Below are experts of layer 5 (counted from 0) of a mixture-of-experts language model. Rows are named router (the router's row for the expert), gate (a neuron's input weights, with its number), up (a neuron's input weights, with its number) and show model dimensions 0-127. Each number is 500 + 50 x the weight over its row's rms, rounded and kept within 0 to 999. Numbers have three digits each.
After each expert's rows: "gets" lists some tokens that make up at least twice as much of what it gets as of all text; "comes after" lists some tokens at least twice as common just before its tokens as in all text. This comes from a sample of Wikipedia text that the model never trained on. Tokens count by the router's weight.

# expert 29
router:445583457575450555566491564456569513521467512405488503467519458534575476543536538530396419529456539586600450558514463509467450424443493492516497464508497485518486458550503452498456556480531528532567528547442525495474535553522475441560502434482435502541414444391503427496434530450508439566545485467580535432435400463469577516541550607444507591493558547500415471527520457531394527444459
gate3:380524537439580541517452582471645534384485571456492590557484474537544518481442529528540414461494522452543514449525472563523508523559539547453529481561544569501410590430521550528570529495605522507526525511431505523400483473463466437512497527447485434480485522533531511437479555402527443565502526483569540545414466454536456478486503481544475598409478507407434499529532419508494485477532
up3:642522522583445456439505491458417492524455415522566548538599476487510432474541502577419527471447452529494485504550579566574472582499528482478423454434536469458498489573469502421452532560551516458482512525463529604563459519539484531504500482489568591494542519630455475498470446477527526577456524513507498513596473555448532484439416484498489410433494392462548510581532484450514451441570
gate4:424515543534547395526437562515467488541608459489556552554469560515451454547568501507489475565429567543564495591455519509594477511479499494560564490539430492536539456496557532434509555416471494497517563541521401419372488477532433490491544455504512440570465480452514421463494569434525506510549528415535446445598529538429454467505479482500393524490512516457492581472399449452452458444429
up4:450578411520470505507480551473517447506573519572490592549504590500571430445517556475487469620457572409529497584468486423553542410479427390502521583499516479462479491432589523508593511484478492534436534582378453426457553486515466525456487475509556449542421498488495514534496558467430442541525586409526466468470546535525477481490506465532526546530504483465507514560504355468525512447543
gate5:514479458474572489411495479490490460428500547571460443516554537503533460492451443552508524417401577391486474615499485557572544450477388399549486514570524493511412446476454462510525441553470442480615496421385424561449456465498497558534488505475519457568587481514531542603556557486535476513547480494566574545521460492501472533451482380567522475493503466506564461450507500569472485509541
up5:467519476520440468601548532509441381544451515540461501401475500534552545458523540457415508595529460595565482465540510399469428478535506514477576471402548461481585499508481392445487496512524557397503462536573568520475523560533459472580506469465465502480373519431538470519486494508514426582520447441538522395424492504426525476443537589481493476550570518432421497540513492519470565512476
gate6:481564480505526524506541592511529534478520523514396500510562516462442391524527583510389448490548420456515516531577478482493409520471560531456491501522583477553567496537571562429485521468461471435423567499429482540505512549466510560509569601374530605485523532451517509549461500440477460491591551528516543502475480491432494477553519479643590557432510519527477446537479581560474438591501
up6:526531512510512539460454551537453376506538560550559462452503479556547494469521496454514547486599488563535434495463529500538490446513530494537465526566580439425603554452450609555464525504467534472517524470443540408533521426514535521543671517412397618457449522504471509513490517523490454537499590512455480478491502503550403541578534464482515519563413517553426496401525439510458502441438
gate7:408525545451568466509481522521495494485546478400597455513511492552492462511533522480483463596586495533471520494586479504536519478563502537582562600524522478472593407542514495514500469526575584571478528491448425552488514570561544469484494464556405446483434481448549466541459440451472458487504491480391547484491467477521471514558483565516538463478651478437454516592598583528449506420390
up7:515458510465536499557473472507492507408508523353539453496534474511546542521489494460509518515532505523538553511592547484523563481514461553530497457506588452524522414483512514490446387462598659580522469465568484597488546493534500508461439459506550485544557469493535527434500575394575549493543557580423438456460505545574506561524553462534544516509565437358515432526542529486484436417536
gets: "the ", "and ", "The ", "a ", "that ", "\""
comes after: ", ", ". ", "of ", "and ", "that ", "with "

# expert 30
router:508612528513491516536477545477556521600403479476478485527521479488528383488479466586363524478478554553515444543531510451539495515457456425525522461520490508501491509448589489534497530519519601495474522521520522522482474518475522469578537495465463464539515486529487513510193494529479444536498467477529529510464472528436576531452495559476515546549483517475414487601498495530471424548473
gate9:429547457479532459519516474460583493568432476523521506512463480485515503481529454504464448521548434466555526410491466501477575533364489455470494528564406525478500508510658455488580527523570470545480483538473572485546507527592453444478493446557419531505509498472565542387480481590509541589463518431560616420401455537436482492470468531484430607482506439448477500462503543445453491558424
up9:416450548474508487586510558457530567483486442520499559616550540452532530466475490547503491523436414465541454410511497416500502545496530496539442528447444447509566461512457562484462558491575481562465399494509435513514580527571542457451472346498454530528496537521465550437502542578433415652562437465535525502548426481525486435525532524448399539460517528486564488438552589507508494495461
gate10:516516468555464436513564481520405517430446529510464454483492501464528588485494500397458526584532496557424463569493518631526436632407473482565541477461492439559559520484587507483517486523596477534488558387550515476445503451473524504474479593495542501446494465493577502500474556479458456517499530485473474518507562544622468561418524619425498416398516524533453442528539430475496531464466
up10:463478495383547429567560491519502424468529484425514464462455529532472464420436509549517476484532460482489571368455554473546515492488499533549526446499493433525390600532564385534582581527559484529520414513432468410542550554512518503483631465430501462547516507490539531476442513391464478532622483487463578527525421496430504485504508424512482560541539552493520459469435507442540471530546
gate11:483584536475431484520447542505518562434485453434588521522443423523548516542517474401499410517484463521501501527457464455491444480542583533482527573561441532548480447493621447556546469451473566519518542543594544454521507578521532474579496516542414464499534564542461523358442428464563473536412492418523576505532506419449511484482492536487500527479506537581471434567541479576630435511461
up11:540494481525489524476473508558553466496522512547409539393437459534404539431471471438523557458612537486545414513545505460662486444495452442552545483492591494516554476449451452512516501515522549482558425526389476403442556418552510489488532504511470550496563452497477572508534533417565511484500562442536620447548545451523534470518541453535465495575452524561512534428519402463437440478468
gate12:559456487452552515573510519488522559608572575453514605548461449527431476474457516530407477506470411492430481516486544500581537338468528452544548481517505528520546483391540483543545575501517495398512525454626454530538571515451591477543514574410477558486517468531418428545485524482527481517491399497478545473413482487528522451514453539460514508515502457478405491597579490453500526486521
up12:591529536429584468452524504492674506432494557525498547441426423542471539560585502544488486519447575532471474478519562471465440463514566474470424586509534524494461495486410511481469516519439538439480533480500428517471492470520552539548511429461422443412457538575506501482528491604510565540470509512538510563432526351529414452535514540490579455489505509482498621503487611457539473524478
gate13:503552538543494473494490528548480500537441520541481489457519463570575436535529506567482428477366545465527519582504512604500461514445551424478535535473407478432455499510607428589529465514457578547493446532601474445478490571560492525531616565516480475575441350479403486530503472564537542491460533528597456532479459460568447529501539593478470452506535422529508423535479555510496507457476
up13:448492582416543544454448535541433518521469475493486519504541465505536560587528516517453551495494545528496447483450488511425437475550480391466452560474411424526539456512480456508381459487503580433620460440605526568442504514397512483509502509536529451497421494495421448407452461596573461511498461588479530545428519475512546509532464494484419453551508459613468541508496569617510453542480
gets: "–", ",", ".", ":", "1", "2"
comes after: "| ", "- ", "; ", ",", "|", ": "

# expert 2
router:539578521605457565497555580438502588550517458513460464509561436529583559480583508453423509516468523554466477531571529483515526492472495490463520467489584520560439527528522513457458492523531526491556523562448478549454541535556462386480504495537471508490459452458485467514275498503466412471476410462499518478409489405498467506599599461520543560473580482530401449529528524464511496492560
gate11:455507535497481475585568491496470612486472526518385414437493492576528507624450503517476500516445603582533527534483332467496446478484484555488576523564499462517534496482486412504563492476497453522552512490581536491437438459558501490511503495529492508483461556456484458506448416608553590530366496518469529495425527458468539449489524611479475466475540447539419496544485468501506553614468
up11:605445550490503406435501467525454551500518605509456550529480514441477503538542470524501478525384511509447454568522434544495523453420503525477455531537499417401489503406456533528482559502499480438583448497521424530540493489519431505492491495580596429524555490456502559523540434662528463517490367473453498515468485417467539537476505553546425432513467428447563529509487547529403501512599
gate12:566536531560625501513499438525476512554403613478448546459540564538563494588428491489536511568491579467558455544478541447445571418458441368479551427465470602555482482458486479522552479510509469469515560524418471460472478570459430418513466555506497532508520506464471440535469541580511517522469464498585546563421469566434505538500511586434477480515567539407519542524514507423411467505547
up12:537517529497598458463551509526481483486433488432487570417494501500429536558482560460446531577527563496535436537419551566460505429460460475456451484479518520538532511403472535527504538504568392499455507488448542526454411570430442510577496524533534432544565519412526633467505563517537467618537459466554533498489445523396560521595470502470447489537481493574544607556560533466481509518605
gate13:550580511537466474550424563564485570571502511554530516457405502397559574443520456498496543542586480524572456493522413476494647481566480558421585550540586504414473457544557538457483459454555577558493498557521442536470473480503474438490523461449446461524570475511452469442466510525413467528468465421523431531566571548429577582478562469473463533502485499519521572472529441448456418488502
up13:516467459550508474506521463477494478490564459543527375631444541548447514487539463505462537562482557470544450419374505480585535532514487478638539482515447547523495490511437557526503483463403444489484472456535503371520518534393566460489512477506558463563562548450513533501565499458446457443478560496555464476559523505517508443438475432563519574507601500580454461477552458527450513438630
gate14:466541560499476506481495485494541583483489472530490542440521410538574570508544585452494460508441607542526430489507418483491446507520506586544411450478464525564508498549531504475556442401541562526612405492594519438512531437493505527397601565592428494507491531484492444418457436413581491525475483515530459505413409445501473470588503556459458504504605483504548499478542487496539569443462
up14:533495430570474467377511455568531483475516429419476399548489560509413493461522560440502523478441428534551589390459531515512506504465517508431555460493525463538492554476367520452511497499456493460474494514452464454603487458486496573539452477395524527528476431464422511459537442545553455553513460545472573534561523555454474483459484463444578445510595531468454511532440439520397617486565
gate15:424576431468553513561495467407573591504504564517446548474424509474627468520519536420590487624476447486469519605506573525468587518412503475475511434572459596584479519562528470543519512493558576505541537539481492470507592466462511607505494514568436445596528479547513482422426498521462518509482551509539519475470622544488435433512510487499561514570467501486488500545574462475515476510504
up15:463574527526532430464438459426484498457560491511463536562509469494517496450481514478541550498609478457533485512529610479500487501372499551505594478544341542485480460540571420490511499533579468514546487459443497523460455594527519580526466458511460505534521450433408584457467579585489629555358520539452571469486556546547477469491485480544385501450542531499504495488493488474530429489516
gets: "\n", "s", "|", "S", "United ", "For"
comes after: "|", "| ", ", ", "the ", ")", "of "

# expert 14
router:514505495559491517468442574450473518547489540508458486511558521555509476563511461581462532504505505564554432586489518479533492504550512425521543477481527429437495504504490414486499551436471558462545467412482486421496570536528509384512460480459428529564502456492484464481260531449549403538446518458598476385513553457571496437506561523501493600446556519535492462544473505423459452463454
gate11:521460514546488435521475575375477340470484513510482525375632540501473496440475404467555510461481452496488499617560528496550463532541473438532537588476582501409476511510494453504501493457384534499563492502579492422516462504486470563524428528481525434573556438536488507516423561462532532632512485477473428462470449480500509436505506457466503485532453542498439534552507554432479495439427
up11:526454589535457519500538489609493462545453528507549469535494466501501527578432535539479465487543472479592507510540536430491455513521444452363436519529399444528570571447545549543590467500516463529498472537504555458508553416551616501536499498524509438585489604536426628467495540551511468515476593456514511405360592545397531470490454516507488526423483503534553486550522504491516508473521
gate12:490526480532545564436490501472483528513510547495540536567511475561459579420513506450455523509508574502534524571559505491449508517577429453540540476563536448504528568477501476495530598477544599533469469496491448520475423639544510517568409487472566491543471473540427433458468441441508475384599528501529577377513557567490507561480564520455497510421527410531436587478404501537441531473608
up12:580426442489526465500460589524563644524449562448480466553491463547437575513415488538471572366507517475505419552525563551504508517484498485420480459531579515495458467517441513565503542516575452581507466509510540463477553576515471443397534510468505439466544533497453473469474518448603484409436473531494457399457456538496519550432493447573545458546452547488523447624493505501586475437479
gate13:486435525561422501580427552461448460522468571525527490472601525563496474506493565504496447502588532465591458433563508436516484478534469432446469472454507413463612483442418453519573516521479548528492485490452493471562562624490575504538483463516522631571428434465545522473481473397407477561499451484603507426422525503508505451423552535521441563547557539495492468550454477508495523453551
up13:477499502464476503546473554448455514596486476570440433488505518465470524558490430514460486475463449546427473553476420455476576439497584472609536584530524496515456461542479434445502562477477513440546422483535611584479461531517469483545431596457464476455472519528483365452556575524493482573505462519427379609498467476462531594427500497450547435492488619545499542453532475565464497475459
gate14:510607489591590541487440566515480445500487536485498497530582490536550501516478449527498551481519444493470375515615476532520462442469505468496597466481535562408436427473468446419543462544508521480494504467469542439534529492450470480513506583474471524441505519512638615499483604388589369517466529565559510457472475496567502483432526501410549523496492591515486466502493480445432567504509
up14:539540552455457521482473501443472443512520501547451518539521506447575553551473439568481435582459525589513483514538559494521559501504554466527499558516516461505504440473453464433462525512507444503471553464486543445470457506571490472511473485479499565486531547612430521485540522512517570497508505369558552522373451501534509586491475464579520560426555685585473489411602538579629474525485
gate15:537436416466481520620530524411502503530494535505640542470503455499467451526586455503532448570445424491557504486546588490487480440516525430439509496401554434515563442495475419532499497460522480523522420443542424636500543466560446582519534517538529571523508504437476453458439499435473414560461501459578488413398547493607508522575504499524519470522519525582521522529437514496549480465441
up15:583533518421469533571540576425493474472417511468569529539587496473515437543509487432501559488485465463433542543531577526520466529464562503516471585497436498389394533461524487574482463512496587529450533457494534575481589485495495568432566542468564459522486453453437522362427438389498420458583525513508528500556473519507409501576504415474617460544526528545504556484528539492491472461500
gets: "| ", ".", "; ", "°", "% ", "|"
comes after: "| ", "0 ", " ", "1 ", ".", "3 "

# expert 6
router:516599428509438628470494502433444452547527525523505528450496508501498526561449539452431383501507561581541435478482505545585475446428500476565522535413450513484448457484439530499515511490525558482473479513524520521514456539592471450539510408545501557521451479441516535509293496436513495575489423405530556395433506500470508495506572510460533554539505530510374496534555450498477476555503
gate22:513516514477557521471459507531512541481433555531475578529540496516494480517452469530472684432436632525465476498505478444459557515498490473470447522485539437544430497444479436436580469530560501575533525590410608441539509586523469445500574580488546479520414478532626519480440470493554499505469508512464576452402530530477467456475415498505576573407559466480523519499444436437491482547494
up22:459512532523429413475554392586464427488552538519519588475505485541479530482526433521495446557537488471482470490502505524580475473426456499486567448460563518447540532494551553607441519487495558450472423404457430544469514384454536534514369495537490560459562565452381405470529572519473500526486561595501537504554493553465546607538469521493437417577490519553463490498525546529455511437541
gate23:466511529443400435527430487453557470389583543550501483454522447445363434489476469566511391473505488558552510566457575416526521503478486529532542467494498504462405505543470524596472546442519504445588499520541494476423429533454517559519559442484520506533494595473535544462411468592536580507468549550443517444511488511487518408511494528446522370459527557581506581471542539502538540528553
up23:545487557502501473540483464441407530482496481461475591597405499516513492500560530456443399501531487547502397568519483482460425541539589512500408554568498497475532505481448565497488461541480524460563485390511532501507497487419579511576471438526510506625524548458526604506488554460421512524442510450511506538518371468470449501470570503393524433509470497493526554508544368404576526450515
gate24:484550495542570562555447535473482487539564500413483507502427508577486506488500481521492425487473398462536496474417469466561531390554443542434638498461487529408507519449472560523445510404518498450485499503570448511366459461474441383572474530438592553557491536541506455453461438515431537603524488495479481450409522443540487518580533516520521523523454511486523525470575533435456428578447
up24:484465544527436510589481472452490441576499450555468403415482561422528546480429466541458423537419436482543489505494560519502508475518459463520450555516503648435568451522449573464493642472543512455488442451549564438589479527531546446489567409528439546483513460494445508410505542456459445456451424495543436522459521506441432535532514475531464534557475444463536484489444614593472510515492
gate25:472460481536490522470471577403537461441460502498437501388512505527548463453586499523522433534466585446607490539572562391509482530466508425576510527387489453487516530532550523523500520524507640493422505592468467570478440482548461482493518540457547646522556409495607490485488527554507509594489463471506560469480569481583469489454495497498573438557509557465471470489513532405520540537460
up25:486450580493413465524492458615534552513389523524531482578560459517400565368478566528534531467499457521488512482476547480534552400451476559486525482565460504555510466455504543463540500439461478518578586536647474513551558531479548512425469536474498510449430440510517548463503404576507483435449436476556460608512440534531556530490518485422509538526522493552510508535441434563392482464453
gate26:420525502414501508561417466513501474512543446510500525491527545545624520522460578466499465495563550491539500530477494531519411510497477433562400575529425567461539569619532538514461470491466416575557515389514489440566586467544549423534514453499397484505466578558462518492463442420532488468480486496510573544464436445429471480591516498477569514433475477450569523517430558517403507594514
up26:572537507540429551492508455533430469572478545567498422536615414419657551500430551458301502516407505462472425536474440456530472565429526478462535537447536471527485434456472497468544533507511456546461532445505496538493511521462571391506458478486497520483535534458505496466481476490436485585527462513474596525503464555432475567424489452500591486472438536488560545464458538488445514512504
gets: "201", "\n\n", "200", "202", ". ", "199"
comes after: ".", ", ", "(", "in ", "–", "In "

# expert 9
router:489523451552471545559537519455512477442532509457454549431547437545473514459518543491497506535470479594540508537464484543462436486479629499478515538479477499497495485576513487475478619396487528520463480474429524458452486474501428452576508465520451510531378459392488540489252524471504420538443449555477476428557503440507546524484632588475491573538522484541530469533483538500489493499505
gate11:437519486462524584576446468499548588609525468533436569488476507443473469530506492475523486617564446472616501432512557475452475476507461559430528589485489526453632531434456400563518493557443546474494473493403498480587567449579478485471505387474409497513424519411463483462476388527519502502492461581476497513436423480474565502495572522471536459540508468529448520512500523427438509496535
up11:519449464485553517519412452421560539580396541479431533444574470520536535507559471488494521516480516496520503446552617535450526474456575477428532492507493452579595566438609453468503557489398522522395511583496472497575526533505488533553620548532443560472393494504565441513510466525554449488456494565501435449471467531407541560514488522419472521498437472548557430523518432422500519441473
gate12:404495513581407540480433545454442640501549444525402519496438513609577485495440523468510465530475430498483433506458484466393521514509499519562475541443440441542459489501488456504481480524571577541550568501457572488483496470526509451529515416481491421515562455410540394579493431472522483411474505510543505422554553422514536524543503450461426534437504610539532575454501429570522480488534
up12:519568528475538456511466513523498559538409531439534437598541418506532451637522447589458456363527415484539464579482434543557507465475433582499448437544557578516439508527563525470455495453511585423470466496590486548459534534548472550495429590458533498455541556544506489486537543488448584485495545561514439603404545494524455457477547559463563489543449476517487450532531536516537470543458
gate13:469484444540545542501463539539609552563593516616385520530563507504494430451473489470472496430475444455525432574547548465517568468450471554536494579393417469536584422542530421471471546415541535494550478423401523491336499509492464462486495501444504516486500398438513539542473446489604468452459496535527498540545548533543463461483473484484461517521444534412541525517442459490495490473569
up13:534499479581500533426492446499430534547533500488493499471586434573451504463504450519458460464464497495472493500489457499540474502553568559483511599475459478572444482547480544459426466518458460391523464470431581518492523422525472420494524613463616503457393438442430496533468479560563542580484591530584524512495404530594517448494494530434523519647564537470550504573480461471428479572529
gate14:586476443549427520512505565442489419505494533460549541514476337478471446487565525508488508528530501508493554444415459518511442521504532473506507558559579538454574548485482435533547516524538568549472378465463547502525482530553494527562529536479487533576325488465440412520436504520555557436471529477392473441485432542447534596483522549575476544488525380542512532475521480555534475424513
up14:484517567440555531562494510460499512400464589529476448516572565490509504528484507532542476458463438552521460571553531507441533471483505535489408425492452514547454471441510555383472541529495491453606520547520472494520489487485393513605517498519484434513626570692506516421579454457501527476548457536477510507493594519512438485555396473467484394503487535522484451463544527433453516573529
gate15:491519475535462595445452500421563470496495545453498494489521458477491476537494438466554524619490515489425430460435501474555391421521501504507537602511487521450523452549503526418510532473543663450468390449495456488475497506573453539542542506417430471503499431530556529541468534450538434514519408478500470469440615446484439498578585505435538515550482473431478596572508457564560514445442
up15:469396485506558595546501567467498482586481518444527463419515569517555444529550510552489587559489436556503470560549485479550461564576502533514580545436566548444478478508429499425509508498549583392525552370520476450394611488504520518517473473447463502540533508446412553443443498465483507576379546545514461518541625537501401514572526545480471503554493519543494479494543529486528480533508
gets: "| ", "the ", "The ", "New ", "u", "az"
comes after: "\n", "G", " ", "N", "in ", "D"

# expert 31
router:428572463449522548490516505583528450547509460465438527522530491519587464488514491489440502524501574571465461514474519474549524457485417540479519477506531478518474466521498490468394488428572522423556503468439540469504500576466554492500542460545418562567533489452511441530228525452468479498393444504489479426447535533452559595517580486502513567533511568493418472487494471475520475416467
gate9:511590493485497540474507467517493443484580491371521515549463495474475513477564601483426470447458458594464438495490517579395318554527473574499545647487531533467601541553433424494577499467487524488469509453499577515550537491489594477569598549481433553499474482510499440514472490496467584550523495554511405454483469481488482540515498464467457517515573479532522473577570496492468547477557
up9:548446487622513536430420488474515461609460470518578406511519594516520475445556493553497489484523508473495523462551487543552546440435440393550461482453481572509435523516541499547471480477457551515505501528502466611507432467530461444435524509473482448481484553467652534509507645459543436516473464482577414390539555533495457518493502458514457521567413502503456490456561590535449536574464
gate10:519487442477509601549503534524533409442494485541576518458552526501543538488570586540468451503542499555503502538536550520459509553545492492445461482516501542451392638436563426512554418579534429518472525493385569477497565531516527492468487520468502418532540610528457474446419426381545502518469393533407514440522471472567491551514508523568537512483553487419536457585482469544478501425433
up10:581551569539526576480578473479557499490466543515493543548413477508445530472447483467531482447423469423533516481443575589515404475536458451534521482417519488499505554456557499505537493421376435566469542464598498454563449548460443535521491430433491485575436398561422535580554480525464524422539549508518399482523525426555525446549475399512552486429512545419508470551490460473484579522528
gate11:492499523490574490522453436479468513595454506376503450503497566573571522504540442556440489526444597547491440456455434449390510506458478512501405465547542500489481626544412565483558514408550471509529513445455569492498594489493541487547484534445459644495546586483535468498480487475503525541461402535510524452413511533450593471609466548471492476564519490476522468460589491488445458558476
up11:504448498504526405573459497444512448515502504407402518470472470496525554450435523501412472522449614498493435534491533488481438589499471417469505400478549522610441491568488485494486491523544445547395503461498573550454555551530560485495445540437524479477534454459435544447487507419625453508483429536557616507506454470479574593636457470461501460584538511540505495492444460482549556521496
gate12:499436530483461390514446480510475502419461531549530492560512546399462507600495499513596498488454529484487495436589440492466506581529524561451436544476456544486481621478482443533537427623394449537414495500505543525480447425435554561485505564520583475509517523468539540514567431600505502452583518538468451555542491547540478515520393473538529518446466483569570471409531588525448505534556
up12:577440463487550445502438439477478448449458528602534537539538579442393525539509516469568499472471450469465559499569479527515473524537490449485442552437448516494483555505503420522570434647444510610456480439541571507403496502558501504461530531465547474469493503466498600515603524640441532508547488525487491479511524495534425481540392463505513488506474414483585562454580536472489575440564
gate13:472575442466546452464394561516498444444491474512516666494545408509530519522532581473520432571540551619513516456519516488419552348542490509502577460591539463525461471538544500477501503498480534519400467447473610615510488515460553488441518506555487516571449472541561449529511454522436499559493467428474511507413484534548585500546482562502524516471530538479565463413459446471476477490555
up13:501477463511467483459503502485413461515437523488474472493537426511569506654516529542437470458397528572456480524573520508446537454514501446459558567482533570545533464488511518595535489535500546551469577491545520639490461517485500450534526508502461575459515490437559499452533414381571452573505407470419478427486454523432544517528495659550515489500479514595500549499531473501480370469496
gets: "\n", "|", "\n\n", "- ", "==", ")"
comes after: "|", "\n", ")", ".", "\n\n", " "

# expert 27
router:527625523602416514478491545435506515521477480459445479449507415520550537538615450441396455559422518589471477565492454535551492484457557429517529520479511513508525483494509484513424594477433541477501513506513501507480569539522484414546475474489476505477501467451467495510278503509485480528453433453550468457465442453431567536493501554500518467462475477486377464538477503507489627435575
gate12:438551485533485515522541417463562505666524498491506468452413472557444499380569517506445482583460483522492459486510452435412464443452496398509597570498484572496524437446505493484576555494455488511478490523524395501458537571564506486567458505542475501524481462458481415494500493604475474469493485477522464482456384508457626554508500541430517471541510413410497541489500463559436532392524
up12:534422481498446533517607460528505498546567533513519480556500504572460474428518556614490495477556518573511384384482468478525524440464453499532575643553530545430510466455465421434554403413530511436397481501484483520566428574496605497489528519549481511538420425444471492575505445468506445507515445474526502472464465444517502540566495541457573501488555425462466495535531445467447488407478
gate13:468580559475566407481514545530556487509400436452515538499507484493552434558565566500521561526539577528508448486499537518468417532533567538496494580534483606561553474412555487521573488441479435537603436522491551490494561487530453470583573368393505470458485412510460505462466469518559461502512434574522502447439496566430552537506512440457539404563501542497492587425571443493453501506492
up13:446483489518553397541580487571470463489455450442503497561407516441506551454505580525508492603576521534455513566449519551505479538571440480513546558351461504576420564544527565489455473538525487511454563485404435466484491402570557472517532536446438481489511497503542431460501601488456439493535567527448517552493533548494529517569485484489478594459418594430496512576469555511484477387464
gate14:440506431583411571492502494462526401586529461426491497388475405534484606493465479498473337515497525568527426531460535509512503510474475507553545443455534548554636420509461394517550542455545466468434490467569478611400540463507566499481448477467454486451576475492416462456484508475520499542513452489459555506548435477513513502545526489452529525500485528593417491541461485468467478434514
up14:551473571421561432451523558542491534575462539532575510563555568461537405588554509507574580502509453387478548455458463503494412514499514543472490619571463475487388528459526584488492490518531559536519487512457480469502451552436454524457529558582537519535448445581604464523516479520450509468552468515451415501502556525496461503511516472497478523489515451377515657510543508573566488477434
gate15:552538583513483545432459367471493431538474470546468595479513483479472545542570538487535530568459436583510507535427576548577431518465560488477498548557513444557583468541477533485460459500432474548461558545497534497544625574483500424545478426506563430460444463475491560399411439585488490457533542482542554446458541442500447455464538572480546487560462545613455446532466527452442532522531
up15:547504480556419508603515481573399521534516477495579481498464336541435531450503508427445517478463514590511646460520441462610558532577424547507496459455530568493510489518442563434437518457496513470526507516493552436548486467452492421527461464524515544426463536532573593452485580524539549563439562515434478534516560468485431495500532513474513466457575506579507482494488524504573514513618
gate16:594455564462492466428518600473468414432502513454481544486493426501454537502524503517495489545517464480472516557466405534620443451483653486616476478477530480403487496519513437502520571432466486447457543475475470562390453472500543473638443438513550564481518533479451486500488570430459508495416464508534438461507513400513622514525484545560489451515430535483490483539462467471402489544507
up16:436552389632501440540430500390533567542503527543436428449523517491531536573520484553399594549479504522526421616501459434472521595440461487529595463534487474518519542636538513533592438568496523565495455459585493477428513518523474483446539501472528460549587544470467473510534526525454526505554498532497490497401535550519518485508531475458549433497554465445544545488467500574481519396502
gets: "S", "K", "H", "N", "T", "B"
comes after: "| ", ", ", "- ", ": ", "of ", ". "

# expert 0
router:474597470466524499479531551502532539590445452497484440394506487556558433499428483532484433547575550568460474516466542452546572451459479565573497459554496490542500445469492500549420592431533546491531518552515515503491543488463503498512518439511451519515418488458482495489298537409558438515465466399458586444499540509447547490461607536478481498461566527457394467501430495440505403478471
gate19:618606572430539423548474577383537522527485510489512492509467473521537512486582451476439489570499601501478504524502581553489452519465566457563396532609430531502565504494551535457500488560534514512560444410521541509528513531535430475516448396603516519574415444549457517420482496523604512451495470568473448485562505509519538488486529560547546470460515566580497468471490584451545559514443
up19:442459461522527524476451529505475430454501548516520560547546542542479455511427511628453461411481478484486532435614515455450403506578420504545577493501505522505474513525480454517557527502433508474398466471593395587556504566483528557570459524485570499546546522499442598608518533414485490526545511408451490530425499554564474525459517412396487488538554487478551392482548551500470538557510
gate20:491597483491479530454438530518510547592363483537511455496472467477534411468500493545503510505443583514477554507389487496581562471558497533488494594484446489539519528531414549528511524455520622485532426544456459472532373509530557412495594494493448545435394504493466440492515482663571471569517465455520488505581511524531491626473528542506494487528543572521494516460454556489461443485518
up20:457570552476575494476380554403398524555483525540492512476486427409552435459484543517492473517471561424472481629402470464586517521556513518452496517436450540566579511507613423451500478474494502538473516505509539550527523498499526485513564492519541496468438429429406477511510509563493551530511478546546507423477621557499502515425501531658572514541494589500486550559530466509481492427467
gate21:436519524485481499517599523489566539486480436509620564394514470492409482444454533541446479539522483572580507518443464465525518584467496437534479425517440545556591443483561479490419554481508446484445515573438514560484550501531541520429545455478498469478482517511601495488506484583493459503411514527406540510469388554472476479508570577509466538448543425377506635517474515552543476444576
up21:461539531511516529558455524509478528489562504511532554492448487458484445555424544419508602556478547535489373496390572526447528509427453552547560533527523555405485431473532478599492463475545504496543397368543379585544502452471483503512424499484524395487532476462501622429491471527473490494459468539409548500494509511483421584431462565459510485499523444497459470488454376507500494512480
gate22:566514424514497590488515506493538519541608448462411445556476496487490461595514497398494471561532542516536510456506537503546508446519522464519497468518435556459397453488464430503386648496511521542569513554636478577549526502474496557526463499555435456495478566507450525409459496498428438571443491508425494489452474403530488417450460573545585530506596436512504509490478444469446549543470
up22:360441488574435500532535570516515526439482530487458520559440448508409432488602572521507525457514487461464477566418408458457455476476487519528498561539480504545547515485512577549574492492522555438548567469500477505525406506557530459546459400436534595402497433422508402505529464523534576523538481524583422512532564494449576490566460505474515473507514542476451576475479432613496461575541
gate23:529580547486520502510448529592519535472536511463510519566562530452521620531538476576490465533541374602489578569510546545565488562423491596566507509424512532524460495523469532449438484488514514461560533586469488517552496509484522422568437558414501513455450528455478477458510451497546543521512482488469523377459406503363601383473562428497477560450465583508509544471479511535471525489451
up23:480578453432590530421459563494500405478442435427500533496482550505467592441496540497528529535458579407495477568433459507520481537527463542540484577398515611531540410595492580549493526490448431516491514465463551508488457486460447450447475577508504481609550495483488522572500528417445411517556481511461523469475459523439565536524420555464614563557495467537420518513547586425469477495492
gets: "- ", "\n\n", "\n", " ", "a ", ": "
comes after: "- ", "\n", "\n\n", "=", ")", ";"